{
  "routed_scale": 1.5,
  "balance_loss": 0.00752,
  "norm": "rmsnorm"
}
Below are experts of layer 2 (counted from 0) of a mixture-of-experts language model. Rows are named router (the router's row for the expert), gate (a neuron's input weights, with its number), up (a neuron's input weights, with its number) and show model dimensions 0-191. Each number is 200 + 30 x the weight over its row's rms, rounded and kept within 0 to 999.
After each expert's rows: a language model's description of what the expert responds to. This comes from a sample of Wikipedia text that the model never trained on.

# expert 58
router,191,219,194,185,201,167,182,184,207,179,184,207,188,157,216,224,181,235,248,201,194,198,232,211,190,203,197,228,140,168,228,182,193,147,198,235,162,193,199,231,142,195,227,233,184,187,149,208,197,187,193,218,137,199,192,186,258,193,176,183,206,264,193,185,208,229,160,192,218,114,226,213,270,210,180,227,213,224,211,198,237,158,200,252,155,173,181,245,152,191,154,219,187,240,195,230,196,211,228,193,206,235,194,186,214,166,258,234,236,242,208,221,227,192,192,183,198,186,234,203,206,210,177,186,214,256,185,198,193,175,177,234,202,175,173,245,191,116,194,147,215,176,141,228,213,170,208,184,257,284,191,217,256,276,171,226,209,192,144,211,206,153,236,159,175,164,146,198,221,162,214,209,212,182,233,203,187,235,182,249,163,171,185,200,239,221,216,193,180,192,202,239
gate1,176,185,196,187,208,201,187,164,172,201,205,204,272,252,225,275,178,151,216,193,188,153,169,235,206,221,204,268,151,176,190,184,222,172,192,203,125,187,244,211,206,183,205,196,203,184,156,183,205,181,197,115,180,171,240,190,180,183,192,198,235,152,202,216,178,238,190,236,212,159,218,210,242,190,229,214,202,162,197,225,198,242,214,155,235,249,173,209,189,213,180,229,172,201,167,211,223,265,208,217,232,213,223,228,153,215,187,152,191,166,189,214,243,237,280,186,153,205,209,215,219,174,116,197,164,178,176,147,139,248,194,226,198,187,175,229,148,203,206,220,144,136,207,253,189,194,181,265,199,188,190,186,224,185,213,197,204,222,175,219,220,228,195,211,272,238,205,211,164,218,207,242,208,186,132,214,199,198,180,193,169,172,209,192,210,192,193,203,216,207,188,229
up1,214,172,115,214,165,231,158,175,236,198,188,149,235,202,229,218,222,275,184,199,233,174,196,162,141,204,223,168,119,222,219,137,204,181,208,198,167,168,220,223,238,181,173,247,243,210,202,243,261,201,207,181,215,193,185,266,228,261,231,258,212,147,221,200,246,235,172,196,181,207,150,194,162,226,229,205,184,192,229,208,180,222,165,194,177,239,223,202,206,185,169,273,203,209,204,174,182,201,196,214,229,175,239,153,207,170,173,189,177,227,181,187,223,189,226,212,194,149,215,181,232,218,219,207,159,251,220,131,186,193,176,189,252,228,147,212,231,211,221,139,215,192,214,222,214,187,183,237,249,230,222,171,178,239,163,231,233,214,205,176,216,213,231,227,229,209,201,159,245,192,211,209,198,199,256,203,169,180,179,214,200,189,230,236,233,199,224,179,165,188,196,227
It responds to: Work and period nouns. Nouns such as film, album, season, game, novel, century and past, plus spaces and commas before numbers in tables.

# expert 25
router,184,200,233,226,169,274,214,216,196,218,165,213,197,171,261,235,213,223,252,207,194,207,244,230,234,247,210,204,195,213,256,200,241,219,245,198,183,217,191,234,202,189,196,206,219,150,170,194,221,204,150,197,229,277,227,160,236,197,197,200,188,229,222,259,177,179,160,229,199,181,194,214,253,215,172,222,182,219,212,207,228,204,185,251,124,169,230,228,193,248,182,178,181,236,249,199,190,182,167,205,218,185,225,214,157,174,212,256,185,188,232,141,193,226,187,188,225,189,225,206,172,218,216,243,172,167,156,239,212,199,209,209,207,180,147,201,214,182,157,211,213,202,165,192,194,170,219,258,205,248,204,203,222,182,216,211,213,232,127,207,201,249,234,155,190,210,188,266,214,158,159,227,185,191,173,269,220,226,204,219,150,123,258,227,170,217,216,196,204,239,244,191
gate1,189,142,176,257,174,253,183,265,236,233,281,233,196,175,207,224,252,176,188,200,199,234,181,192,207,199,147,208,196,223,234,234,242,243,221,217,199,196,226,199,208,188,192,244,248,135,183,233,227,202,184,167,189,216,198,209,225,241,257,152,192,191,194,238,244,170,165,270,157,186,215,186,214,186,202,262,155,179,181,218,194,251,187,202,182,234,180,218,189,244,214,194,200,237,193,176,209,242,223,188,140,205,192,249,209,167,220,175,182,191,222,158,185,184,211,202,240,176,203,144,281,183,168,207,140,169,195,224,183,271,225,229,235,225,169,210,191,234,241,216,187,211,221,191,157,207,227,169,197,208,158,211,186,219,252,198,221,205,233,192,218,142,212,215,182,230,188,225,191,172,239,228,185,144,174,237,187,200,206,192,158,192,238,218,190,196,167,164,192,218,224,242
up1,182,186,181,222,171,239,213,241,210,223,242,198,200,214,187,241,271,199,205,204,184,230,202,151,231,174,159,212,198,200,206,186,225,269,212,193,207,159,187,206,215,206,210,197,238,150,188,195,186,228,187,175,217,243,210,229,215,181,227,166,218,223,175,295,203,164,182,237,186,186,205,156,208,141,163,216,139,234,210,212,227,244,186,172,192,199,183,197,217,247,228,172,194,255,200,155,189,235,231,200,122,237,240,222,148,157,176,207,184,191,210,194,178,192,173,208,203,145,162,149,232,167,158,193,165,174,193,253,204,249,187,235,228,192,198,175,177,247,224,204,173,260,187,180,175,183,233,157,258,208,129,224,192,201,240,183,204,194,210,171,199,169,195,187,198,235,184,258,222,175,224,210,178,147,199,237,194,211,175,209,135,195,229,168,165,210,124,191,211,195,210,232
It responds to: Word-initial prefixes. Opening pieces of split words, mostly negative or repetitive prefixes like re-, dis-, un-, imp-, emb-, suff-, in political and historical prose.

# expert 33
router,201,227,226,141,203,187,178,200,210,199,194,196,197,205,248,220,215,196,243,191,168,211,219,208,224,267,156,159,202,169,265,220,219,174,237,200,171,191,197,220,157,188,196,236,174,177,200,200,219,207,193,215,215,218,208,189,265,209,227,188,162,239,208,211,182,209,210,134,202,160,203,182,218,249,191,232,188,216,174,230,187,186,180,238,158,174,184,190,201,224,145,175,138,256,240,187,196,197,216,167,222,214,223,191,254,172,229,212,251,160,230,173,204,239,183,180,157,233,217,208,187,213,211,217,190,211,191,169,175,208,221,206,160,194,182,243,163,118,118,217,244,234,192,173,192,218,193,210,222,253,148,244,279,259,186,239,224,172,135,238,209,152,246,153,179,175,219,224,266,178,195,203,196,180,190,177,219,233,211,205,161,169,188,177,161,205,227,194,158,152,200,185
gate1,232,232,211,243,174,238,258,173,191,184,183,180,214,185,155,256,197,242,228,231,233,188,206,241,258,175,176,243,195,213,242,178,259,205,175,254,228,144,191,170,200,236,200,242,245,236,199,191,235,185,163,194,230,220,220,197,172,217,204,206,186,198,209,212,187,183,217,192,204,234,122,198,172,251,224,221,197,203,236,180,170,244,225,246,175,209,233,269,161,203,244,183,219,207,194,156,236,213,212,208,233,197,210,191,234,196,206,200,224,200,142,153,198,201,140,177,176,216,257,198,257,149,214,244,148,236,136,167,225,144,192,233,149,188,244,184,178,255,186,194,180,195,169,226,181,208,184,251,209,181,199,181,204,192,203,168,154,249,172,232,180,198,228,168,186,224,229,146,181,220,236,163,191,201,156,224,220,226,142,184,180,198,194,193,189,217,189,206,215,228,182,215
up1,177,183,179,223,161,171,162,158,183,187,186,253,199,238,175,260,248,197,225,217,258,218,290,261,213,226,175,208,137,198,163,243,231,229,237,204,244,207,224,213,196,188,189,250,238,185,194,160,175,216,170,235,226,179,198,183,210,173,227,164,149,146,196,155,202,178,230,182,199,215,148,127,203,193,194,169,176,246,232,183,254,246,201,195,199,151,203,218,186,237,224,256,195,141,233,170,208,196,219,207,178,176,149,184,238,210,125,201,219,194,169,185,229,199,218,266,181,208,180,190,187,225,230,248,199,254,190,207,217,166,190,204,208,166,200,215,213,220,210,215,206,153,202,221,178,214,213,221,209,206,198,186,214,183,148,219,206,216,197,222,235,165,229,214,236,192,251,182,223,180,240,155,163,194,228,231,200,128,180,180,209,213,192,241,212,193,152,229,161,204,176,199
It responds to: Spaces before numbers. Standalone space tokens before digits in dates, table cells and measurements, e.g. November 5, 2002, plus the verb raised.

# expert 16
router,205,144,196,215,169,224,187,141,154,203,203,204,175,262,209,239,173,193,241,205,170,250,200,183,194,208,185,172,218,234,234,205,170,148,188,207,197,192,184,193,190,222,258,160,199,197,212,194,216,174,202,192,258,247,181,223,231,146,194,197,196,171,212,219,172,216,212,195,156,216,215,203,243,183,232,140,209,197,213,155,165,233,239,177,185,195,208,247,144,203,188,170,217,187,214,223,186,274,233,201,196,246,180,206,173,152,203,176,234,211,212,165,222,205,170,188,134,214,230,209,168,162,196,226,178,214,139,216,252,177,219,189,187,250,143,187,190,177,194,197,144,194,207,206,204,153,167,198,207,196,236,212,250,257,149,229,233,265,199,253,223,193,233,156,218,254,193,181,150,232,188,175,189,146,197,240,230,196,220,227,123,192,147,195,153,227,212,183,181,182,233,198
gate0,173,217,160,156,220,227,171,210,202,183,197,175,169,163,237,203,166,245,216,183,170,203,183,167,176,155,236,241,171,184,169,152,191,202,170,141,264,199,171,207,201,183,185,221,181,218,211,174,238,184,212,173,213,147,175,192,162,260,242,168,165,174,211,173,204,206,252,232,167,215,203,162,181,246,136,224,255,185,207,231,193,123,198,191,196,164,167,149,208,178,182,188,208,165,158,244,140,147,201,221,212,202,186,197,206,215,192,211,190,183,200,180,146,118,198,166,196,140,197,145,216,200,215,180,210,211,228,189,223,218,195,198,277,194,210,219,192,232,220,190,203,169,153,233,208,195,168,187,155,200,168,194,167,176,177,202,174,222,209,217,187,237,201,244,201,147,167,164,213,246,122,235,182,270,171,209,211,228,173,166,204,191,243,218,172,213,194,226,211,200,166,195
up0,243,187,186,204,162,223,268,153,167,204,196,229,282,252,197,191,167,156,225,196,227,199,215,220,249,233,196,180,230,194,215,233,216,190,215,233,170,247,224,200,163,183,184,158,175,151,191,231,192,235,182,190,198,241,244,206,224,136,166,275,245,198,153,210,217,196,168,162,216,208,239,205,191,165,244,214,140,192,208,172,207,250,194,192,242,232,234,257,214,223,187,171,200,227,225,193,227,208,162,184,188,207,209,221,170,217,206,195,203,199,186,194,256,235,193,195,205,237,215,221,170,186,138,181,184,115,193,219,192,181,168,215,144,240,232,243,177,166,186,229,174,242,229,197,213,172,233,194,239,210,213,220,238,203,190,186,224,182,213,198,196,208,217,232,256,212,235,221,167,204,258,177,234,150,228,171,194,153,236,240,200,177,175,211,228,198,188,132,142,180,208,180
It responds to: Space before table values. Standalone space tokens after a pipe, colon or semicolon, usually right before a number in a table or infobox field, such as | 6, : 3.92.

# expert 38
router,200,193,182,250,237,243,188,243,228,246,235,203,202,269,180,200,135,190,235,157,182,260,202,231,214,165,216,193,192,229,241,225,266,181,129,237,218,224,197,221,194,180,173,167,229,205,242,187,220,218,197,222,185,192,207,194,221,152,184,200,216,178,190,182,190,209,229,175,159,216,241,202,157,182,187,207,180,191,218,177,129,216,241,151,199,201,223,134,155,169,204,205,249,224,180,258,201,222,170,204,204,202,194,198,140,189,229,168,211,214,192,158,231,207,193,223,167,206,231,184,209,173,229,205,179,208,226,228,265,178,252,141,203,223,219,179,155,248,241,190,151,171,205,213,211,159,203,240,222,173,195,222,256,148,172,161,237,181,222,172,216,229,192,173,262,220,221,185,134,199,232,150,249,212,141,200,237,163,214,196,186,220,183,222,215,201,201,164,208,185,215,195
gate1,163,211,200,225,200,235,281,201,186,244,284,232,143,185,203,260,160,156,172,159,178,240,162,217,168,224,163,246,193,203,235,215,245,229,127,204,209,201,171,214,179,176,184,178,180,204,256,221,175,167,231,207,238,201,179,191,167,196,175,190,210,182,194,217,202,227,215,205,220,187,235,216,208,244,179,229,192,194,229,207,234,241,282,223,199,190,200,168,210,190,228,233,202,197,170,219,203,165,195,219,213,233,214,245,205,208,185,186,231,175,148,159,240,143,234,201,191,191,219,215,212,182,192,208,207,211,207,189,204,242,224,225,196,218,192,206,209,221,259,234,149,154,186,247,235,204,197,228,218,194,177,300,183,168,274,199,212,166,224,123,187,214,215,170,244,228,164,200,177,153,212,190,183,213,154,213,212,191,236,199,195,177,216,223,209,172,172,151,242,176,221,159
up1,246,190,226,145,181,243,251,95,160,253,205,223,173,246,189,241,183,177,195,210,169,195,262,200,181,163,155,207,145,198,244,212,213,239,189,191,179,134,209,245,245,165,160,176,173,191,189,216,213,207,166,189,110,214,189,149,222,168,158,234,177,221,188,243,197,222,208,202,224,188,269,137,182,211,187,230,178,192,211,163,206,215,204,249,166,177,234,212,241,215,202,192,187,208,204,192,179,222,226,178,176,212,185,207,275,186,152,210,261,203,172,226,155,210,222,211,198,229,247,156,169,201,214,186,184,210,168,202,193,159,208,225,179,228,194,230,210,233,223,201,218,178,228,210,218,225,147,232,204,204,221,161,192,226,219,144,208,175,161,213,231,185,242,185,196,236,230,238,204,139,177,224,189,227,192,235,149,179,183,187,199,172,178,214,201,197,171,210,237,192,184,183
It responds to: Infobox field labels. Line breaks, dashes and field names in infobox-style lists, such as Occupations, Species, Coordinates, Born, Time zone, °E.

# expert 17
router,176,157,182,203,137,204,197,195,200,235,173,217,201,160,221,278,223,233,199,186,184,189,180,184,250,247,202,167,174,240,247,217,156,194,162,135,235,255,178,174,188,198,211,230,184,186,186,210,235,163,185,182,194,135,231,227,204,165,218,238,224,231,215,217,200,229,219,181,206,186,236,190,252,222,260,187,252,190,175,212,190,209,194,201,168,154,156,216,176,237,204,180,209,159,190,184,206,160,179,186,229,186,195,174,162,198,271,228,178,176,207,196,215,219,185,225,240,178,184,230,190,198,164,235,256,216,165,212,193,157,212,213,194,143,139,197,197,196,212,246,220,238,220,203,214,147,161,179,212,212,156,156,153,238,208,190,195,195,175,242,201,142,246,138,204,177,186,206,199,158,176,199,212,167,169,265,173,213,245,220,160,219,254,234,180,157,214,218,239,245,230,212
gate0,205,217,158,254,187,186,210,242,245,218,217,182,181,192,216,221,186,238,219,183,158,235,131,164,189,229,163,220,210,178,200,183,210,220,244,220,206,199,219,167,214,215,250,186,240,180,131,217,206,184,163,191,222,177,212,196,146,218,249,266,166,249,165,262,177,159,202,228,217,135,209,201,159,177,201,246,215,213,195,225,143,217,215,153,181,206,254,185,207,179,164,200,244,188,185,203,183,202,178,213,172,205,241,171,174,203,226,209,250,182,163,162,183,185,178,225,219,174,150,177,151,198,153,204,143,251,234,229,170,203,157,189,172,202,243,224,203,210,241,157,178,223,243,240,185,181,174,165,239,180,147,175,212,245,223,244,160,220,218,167,210,163,184,156,169,201,168,214,245,213,213,155,207,230,168,250,188,178,155,198,183,189,196,210,196,209,216,190,191,260,195,148
up0,231,234,216,164,214,192,270,185,205,222,214,194,179,221,225,211,212,173,201,255,192,136,191,183,194,200,186,235,163,169,238,196,187,202,204,240,214,220,214,185,174,194,213,238,227,187,161,199,149,200,163,188,176,226,194,171,192,162,219,218,159,218,258,234,179,217,213,220,235,225,180,208,211,243,208,222,173,181,194,225,149,181,236,163,149,244,192,235,183,256,199,186,219,141,175,214,170,249,160,169,227,203,190,205,219,157,261,172,189,221,200,185,211,178,141,164,197,196,167,200,188,221,205,223,116,214,238,203,171,169,207,194,225,198,225,243,228,201,155,196,222,223,244,184,144,121,144,211,175,233,176,173,137,229,193,190,166,217,202,219,239,158,223,137,189,178,221,178,227,168,195,200,190,213,144,214,189,198,191,192,222,182,176,159,211,156,151,213,266,279,181,200
It responds to: Capitalized word beginnings. Opening piece of a capitalized or technical word split into fragments, such as Comm-issioner, Rem-astered, Post-greSQL, Sc, Ab, Un.

# expert 18
router,183,234,181,226,171,224,251,197,238,257,214,265,214,181,200,258,211,230,246,185,181,244,185,204,217,176,175,218,231,223,198,185,198,169,210,210,224,197,220,146,176,224,182,147,190,188,237,189,198,182,210,237,198,186,221,170,230,207,221,208,250,257,191,234,227,205,205,240,217,223,175,236,229,218,238,195,213,199,198,172,179,223,223,237,223,196,217,224,200,218,249,203,122,206,189,183,223,169,246,178,223,205,180,227,201,191,207,172,254,193,201,165,271,230,171,227,208,208,135,225,150,211,228,214,206,143,191,178,211,178,163,191,276,176,160,164,198,219,125,223,198,175,209,261,207,208,180,192,199,234,224,177,204,211,186,167,226,267,153,168,159,185,194,175,193,212,196,211,226,204,157,188,152,143,196,170,211,217,247,233,146,203,197,214,180,254,262,143,221,164,206,159
gate0,175,209,169,195,252,220,205,197,224,259,194,212,222,234,221,142,184,228,226,192,206,174,176,196,245,281,234,243,235,254,183,193,188,206,170,179,210,132,199,228,137,205,185,248,187,118,205,228,227,192,233,158,189,259,194,197,175,191,236,195,222,181,231,165,189,180,191,204,236,177,196,241,207,180,202,237,192,212,193,160,161,205,214,181,244,197,213,262,188,245,151,184,186,189,125,194,216,202,176,167,213,197,229,223,223,230,209,206,172,187,228,193,229,223,222,208,214,186,161,199,197,195,181,177,204,197,188,216,202,213,217,208,235,195,192,151,204,205,177,169,146,182,167,210,266,153,194,188,210,162,232,194,148,190,222,219,195,221,240,175,229,213,197,182,192,180,192,210,181,220,196,223,145,224,240,238,278,162,192,191,195,244,231,219,148,130,195,221,208,112,266,189
up0,188,168,225,225,203,147,218,206,196,233,192,215,186,195,253,199,197,175,232,185,226,235,171,219,212,248,223,226,205,212,163,161,267,218,194,202,168,151,196,232,260,234,191,169,196,204,204,196,151,216,222,206,187,238,179,200,185,134,250,221,159,249,181,208,146,216,223,210,179,169,222,268,166,243,212,237,209,228,221,243,184,197,261,190,231,167,225,168,167,221,259,227,210,192,166,167,220,261,180,222,226,200,162,249,185,159,197,206,207,235,197,222,190,193,229,237,195,210,158,202,237,227,193,171,207,197,166,195,204,155,136,214,196,200,221,190,192,160,209,195,159,249,141,239,258,202,212,222,242,173,154,221,209,137,160,173,199,207,239,206,163,151,230,179,224,232,203,221,181,225,203,182,166,216,208,228,234,190,212,174,180,221,230,214,145,135,186,191,209,206,272,228
It responds to: Mid-word pieces of names. Short mid-word fragments like in, al, or, ec, com inside proper names of people, places and titles, e.g. Sab-in, Cap-com, Corvall-is.

# expert 51
router,185,235,198,160,237,193,189,203,218,122,218,175,198,178,261,222,221,191,275,213,168,208,228,219,216,251,168,152,207,156,237,231,230,214,218,196,206,229,179,180,150,236,246,243,206,230,223,200,211,169,165,194,207,219,255,216,230,234,195,190,200,260,204,204,199,261,181,139,224,155,210,193,200,205,186,174,167,227,176,262,207,187,200,232,153,200,196,211,187,194,151,186,151,209,250,177,182,200,238,197,248,218,240,159,195,181,222,200,243,181,179,198,193,232,181,236,220,231,202,249,205,251,219,226,189,238,200,224,188,154,188,179,215,140,206,216,162,131,162,199,200,200,187,197,179,199,227,161,197,243,209,236,234,253,162,197,208,204,139,218,206,163,265,161,174,204,191,235,211,216,234,172,216,181,216,186,216,246,167,216,143,160,193,207,125,220,237,195,198,219,177,209
gate0,200,238,170,238,186,248,186,190,250,202,237,240,229,209,152,213,154,217,250,225,206,219,210,193,202,171,213,160,188,224,194,243,200,175,202,173,204,193,171,194,192,213,175,233,244,251,172,154,224,215,231,154,184,242,166,185,190,207,235,225,204,243,192,165,253,212,230,176,194,166,218,177,172,182,223,198,256,175,217,209,160,171,216,236,248,243,258,173,229,239,190,222,206,160,179,239,266,174,160,234,229,171,223,168,184,156,182,197,249,160,232,192,213,233,193,227,138,188,148,225,176,207,188,180,173,216,197,196,219,221,230,201,136,187,235,281,236,186,194,180,185,167,127,209,192,214,175,172,216,104,222,218,222,183,160,198,216,214,186,167,227,201,205,227,225,233,208,146,162,217,204,215,206,220,170,245,232,199,237,229,233,172,175,193,220,219,217,174,167,168,228,218
up0,226,226,158,162,200,201,179,201,168,251,169,236,209,169,143,176,209,205,190,216,218,185,234,185,223,206,195,200,209,183,206,212,198,113,203,195,244,209,183,238,177,237,176,204,224,204,144,215,206,219,155,197,167,200,212,236,191,272,212,169,180,206,183,218,202,153,191,148,160,139,159,187,199,188,227,139,172,169,233,221,240,167,162,181,181,175,271,221,200,217,193,205,215,170,210,233,244,231,209,259,171,154,200,214,240,189,220,201,168,190,180,186,197,200,186,245,187,228,143,228,199,187,208,180,223,181,250,203,231,180,189,169,196,181,215,219,123,183,188,189,190,144,160,163,190,211,205,236,197,247,208,169,218,206,207,242,188,150,164,198,189,219,214,246,162,206,248,195,185,192,153,153,248,242,205,175,249,251,202,250,186,232,170,158,181,224,183,163,188,212,261,137
It responds to: Short capitalized word starts. Short capitalized words or first word pieces such as Man, Win, Me, We, Met, Mut, often beginning names, titles or compounds.

# expert 10
router,196,170,211,179,213,176,171,155,194,193,203,162,181,182,235,227,212,218,228,237,184,249,231,238,198,228,169,199,225,187,226,216,196,193,222,200,163,217,150,212,164,223,192,222,166,211,208,159,198,205,213,210,202,212,204,174,212,200,160,189,169,289,211,165,217,191,157,182,238,204,229,186,228,232,222,195,206,199,189,238,229,184,203,258,144,208,230,207,195,203,160,206,182,268,196,182,201,166,187,229,265,182,229,206,237,165,204,236,219,169,187,148,188,186,161,212,199,242,192,241,230,246,207,164,218,223,214,198,161,214,245,230,173,167,203,234,184,145,147,179,187,267,242,237,216,175,202,179,195,240,173,252,290,267,217,200,206,254,155,250,234,145,254,165,177,181,162,226,245,182,188,216,227,186,214,199,231,235,173,251,186,188,219,171,163,192,229,213,150,176,204,232
gate5,215,173,180,151,157,202,254,192,181,228,255,241,225,237,156,180,232,206,173,207,188,193,206,165,194,210,194,187,171,235,176,201,179,233,223,185,239,195,209,223,196,274,234,256,233,254,253,199,146,172,161,147,230,158,172,203,185,193,247,242,194,172,225,197,223,200,165,181,231,258,168,202,192,218,231,188,188,200,189,203,166,209,199,183,158,204,178,217,215,210,211,212,211,228,181,251,201,168,240,169,179,232,253,153,209,232,191,220,171,180,227,208,181,246,214,237,166,219,222,211,223,176,193,210,182,184,118,192,216,240,219,166,191,222,176,174,269,207,196,229,180,229,159,221,172,212,267,253,136,198,252,218,152,202,199,231,206,206,169,261,227,226,154,215,227,229,222,229,210,173,182,130,224,218,195,192,232,183,222,205,144,204,213,245,226,158,173,217,181,219,222,222
up5,188,219,263,225,173,163,169,218,227,263,192,224,195,166,227,191,209,209,183,214,206,176,169,158,169,208,220,220,248,192,256,225,210,180,169,180,195,235,207,203,240,146,207,157,198,149,188,198,235,178,196,173,162,226,192,194,256,204,195,130,214,187,211,163,193,228,144,155,228,217,223,184,166,158,174,203,202,207,248,182,164,193,170,211,172,244,177,175,136,212,250,227,219,172,210,153,184,251,191,219,191,219,169,243,144,201,253,197,182,161,208,221,204,183,223,179,183,153,207,220,162,227,176,214,188,185,237,182,161,155,193,270,189,216,203,237,211,172,229,175,236,179,209,220,187,243,156,137,221,224,161,200,252,174,196,190,221,249,185,158,174,189,204,178,186,187,174,116,200,190,227,213,209,157,168,206,222,220,171,194,223,145,219,227,200,187,179,246,279,202,205,178
It responds to: Digit one. The digit 1 inside numbers, mostly the third digit of years like 2018 and 2001, also in chemical formulas and table figures.

# expert 27
router,182,233,227,239,211,170,194,136,181,238,227,189,219,234,204,235,209,217,221,184,188,212,183,242,251,219,183,168,202,208,194,161,180,201,200,136,182,158,209,169,195,260,194,185,218,247,175,193,198,160,247,201,206,172,269,205,243,212,210,186,211,203,240,203,173,171,204,186,204,200,209,182,203,185,218,205,175,206,176,216,232,227,162,262,186,173,152,195,140,205,211,190,183,211,197,231,237,231,216,133,198,143,233,198,155,202,205,145,186,193,174,209,166,122,212,166,179,169,188,165,183,228,223,147,167,201,150,127,204,202,237,160,198,246,226,197,180,219,183,227,249,175,227,170,239,239,194,210,200,251,161,185,195,222,212,182,240,189,210,236,185,182,241,145,182,184,128,200,178,212,169,221,169,201,229,256,247,226,180,201,185,220,114,229,172,181,237,203,232,203,174,166
gate2,120,205,161,198,193,181,200,154,214,192,220,258,181,194,212,204,215,227,201,203,224,196,193,236,196,214,167,201,229,211,163,196,164,242,195,161,232,179,219,193,200,197,206,237,251,168,202,183,218,253,212,204,222,134,177,158,214,214,259,181,234,151,174,170,216,138,197,223,217,220,210,204,196,192,220,169,223,182,152,197,204,198,187,211,267,233,225,237,162,196,184,243,161,221,203,223,195,221,204,218,229,275,226,150,173,223,202,258,169,175,174,164,229,189,201,182,181,215,165,205,254,209,193,180,176,217,229,168,231,173,238,171,204,202,187,152,248,139,197,190,178,143,200,156,186,214,171,226,237,243,207,198,185,190,248,191,178,128,205,246,219,229,182,257,224,241,191,147,174,176,216,225,187,193,204,186,184,165,210,282,176,177,259,227,248,183,248,227,238,199,226,212
up2,125,209,153,228,202,166,223,138,207,170,202,307,199,196,204,201,208,192,201,168,206,201,201,202,233,239,163,212,226,200,208,202,152,252,208,158,158,195,162,182,255,179,159,182,200,178,204,186,267,228,197,238,203,155,217,238,191,224,247,179,211,190,215,150,179,171,218,167,231,209,239,219,220,211,224,190,261,199,175,196,247,224,166,211,244,257,220,215,237,218,198,228,170,203,172,154,169,197,187,227,210,252,191,195,177,235,163,206,191,216,176,226,253,184,214,206,157,235,178,192,242,199,223,157,142,218,181,164,228,206,241,166,223,198,145,173,213,201,220,201,189,195,225,206,175,228,211,214,258,238,223,205,207,228,236,136,190,206,183,232,244,184,169,232,191,215,199,186,189,182,148,176,184,209,240,217,207,172,197,244,206,159,218,186,219,136,218,274,193,142,216,207
It responds to: Table row endings. Closing pipe plus line break ending Markdown table rows, especially header rows followed by |---| separators, and line breaks before section headings.

# expert 62
router,191,231,157,185,146,181,192,180,255,260,216,273,184,200,191,211,214,211,198,187,253,181,165,186,148,147,157,222,244,225,239,225,198,177,189,175,161,209,231,252,203,174,216,197,170,211,197,242,202,197,234,223,155,189,193,200,190,207,175,191,261,229,167,172,219,218,231,184,242,177,198,260,243,186,244,189,195,185,168,223,167,175,185,250,221,210,204,243,221,225,195,215,234,154,183,146,195,243,258,194,181,174,165,214,210,185,221,197,128,217,174,138,189,196,151,198,192,216,176,163,186,188,229,216,188,252,178,210,153,232,215,161,232,208,219,182,201,249,183,148,191,214,188,173,186,191,148,170,193,225,206,152,233,197,217,176,230,210,179,192,170,132,267,222,182,187,232,219,180,227,173,216,235,200,183,185,253,248,208,221,178,254,227,161,205,157,164,193,209,151,214,224
gate0,182,269,183,206,213,186,203,191,208,227,216,242,197,221,236,167,231,278,171,245,210,161,234,256,172,168,205,206,235,205,186,229,192,178,196,188,209,205,206,244,188,233,214,165,209,222,206,176,259,199,161,202,192,213,177,191,267,157,138,168,236,209,215,218,171,200,169,173,289,216,214,185,227,154,185,192,202,215,159,154,177,175,188,223,173,180,221,261,200,226,168,178,193,206,220,203,201,149,174,219,180,172,209,167,157,180,206,190,194,239,207,146,158,210,149,163,176,177,173,166,209,195,174,155,174,219,164,218,258,205,185,214,237,244,200,197,156,207,182,185,187,207,130,183,243,175,152,168,246,165,247,181,232,243,169,164,214,178,187,189,230,217,213,195,182,152,232,196,230,205,206,233,219,222,214,209,170,238,181,196,260,258,184,157,225,218,214,209,175,191,141,242
up0,166,247,198,167,205,188,174,171,202,225,228,228,167,202,217,182,189,234,176,239,239,140,254,241,186,166,229,224,199,197,167,260,177,179,186,195,190,177,204,208,195,219,187,175,223,234,176,149,231,201,145,195,191,219,222,190,270,200,165,222,246,212,205,209,152,209,208,145,269,213,225,222,209,175,206,191,197,193,144,213,179,209,176,201,194,206,204,264,219,199,121,178,190,206,191,217,151,161,164,187,188,159,201,176,159,205,202,211,167,254,190,173,132,188,186,194,179,244,186,148,185,193,193,197,204,252,233,178,199,194,208,240,255,211,180,194,217,250,145,177,146,208,139,180,164,211,172,227,234,171,243,161,200,195,189,164,217,154,217,213,230,231,233,230,207,160,208,211,190,200,190,259,197,248,234,225,195,237,151,188,215,192,188,121,226,238,204,202,197,211,162,256
It responds to: Mid-word name fragments. Subword pieces inside surnames and rare words, such as Hew-itt, L-uck-ett, Venlaf-ax-ine, Hor-sham.

# expert 44
router,218,200,190,236,191,182,196,148,199,223,250,251,209,233,215,182,161,165,190,215,173,171,186,267,223,255,187,178,213,241,189,243,261,204,201,184,166,162,242,247,194,202,267,171,225,208,253,236,232,202,211,178,191,229,199,229,190,209,220,174,258,165,189,221,208,194,214,207,226,186,220,217,242,201,214,205,202,173,236,157,162,210,228,205,175,203,196,192,120,217,193,200,213,233,142,226,214,243,184,227,149,179,211,263,110,202,199,215,196,182,169,203,212,172,174,166,146,195,198,217,190,227,160,253,167,214,134,188,192,218,219,220,210,167,140,182,223,246,191,217,130,194,182,223,177,197,154,240,186,211,234,219,225,227,181,188,179,258,214,265,197,213,180,185,186,246,211,194,141,219,189,155,205,173,205,175,230,176,173,197,155,199,199,249,218,166,168,179,230,203,208,174
gate1,186,193,243,153,171,251,190,225,201,236,194,251,177,188,226,197,204,250,275,199,228,166,218,168,183,200,255,148,134,246,190,209,216,208,195,171,245,174,235,214,228,189,215,234,227,231,203,197,153,197,240,201,225,253,195,227,258,187,169,184,187,163,175,254,247,149,161,248,232,188,180,180,168,191,240,185,183,139,189,163,230,220,179,194,181,209,211,214,219,201,158,170,203,185,224,170,202,177,214,195,215,176,197,237,185,231,214,192,194,202,203,186,188,248,219,219,195,206,234,180,182,232,255,229,209,237,185,236,151,247,142,175,190,206,213,152,236,160,246,204,233,180,245,188,166,157,195,217,191,168,227,198,227,184,184,265,273,166,217,212,173,215,221,180,187,210,149,219,179,222,193,219,158,173,179,185,237,204,164,168,206,260,165,212,203,225,206,192,150,213,269,213
up1,208,200,192,240,193,205,215,116,144,164,163,248,219,195,257,276,213,231,219,240,229,184,235,214,154,213,269,188,195,141,166,178,268,206,175,228,167,151,226,196,214,219,144,196,194,216,174,217,167,220,170,182,218,165,179,203,184,235,190,245,166,247,213,140,169,246,231,160,213,224,190,203,187,213,225,184,180,182,229,240,199,195,199,277,230,177,206,212,203,213,209,214,195,184,170,197,205,223,211,279,197,190,157,158,163,214,191,213,180,182,199,207,191,221,194,211,158,181,203,213,171,206,216,227,187,168,219,207,169,243,235,178,192,194,194,206,186,172,187,218,207,223,201,174,182,257,191,180,198,197,149,117,177,184,133,178,234,232,197,206,228,228,199,240,157,181,241,186,159,184,238,151,151,206,206,234,211,179,179,175,185,149,219,178,217,161,240,232,191,176,216,167
It responds to: Table cell separators. The pipe character separating cells in wiki tables of sports stats, results, asteroid lists and election figures.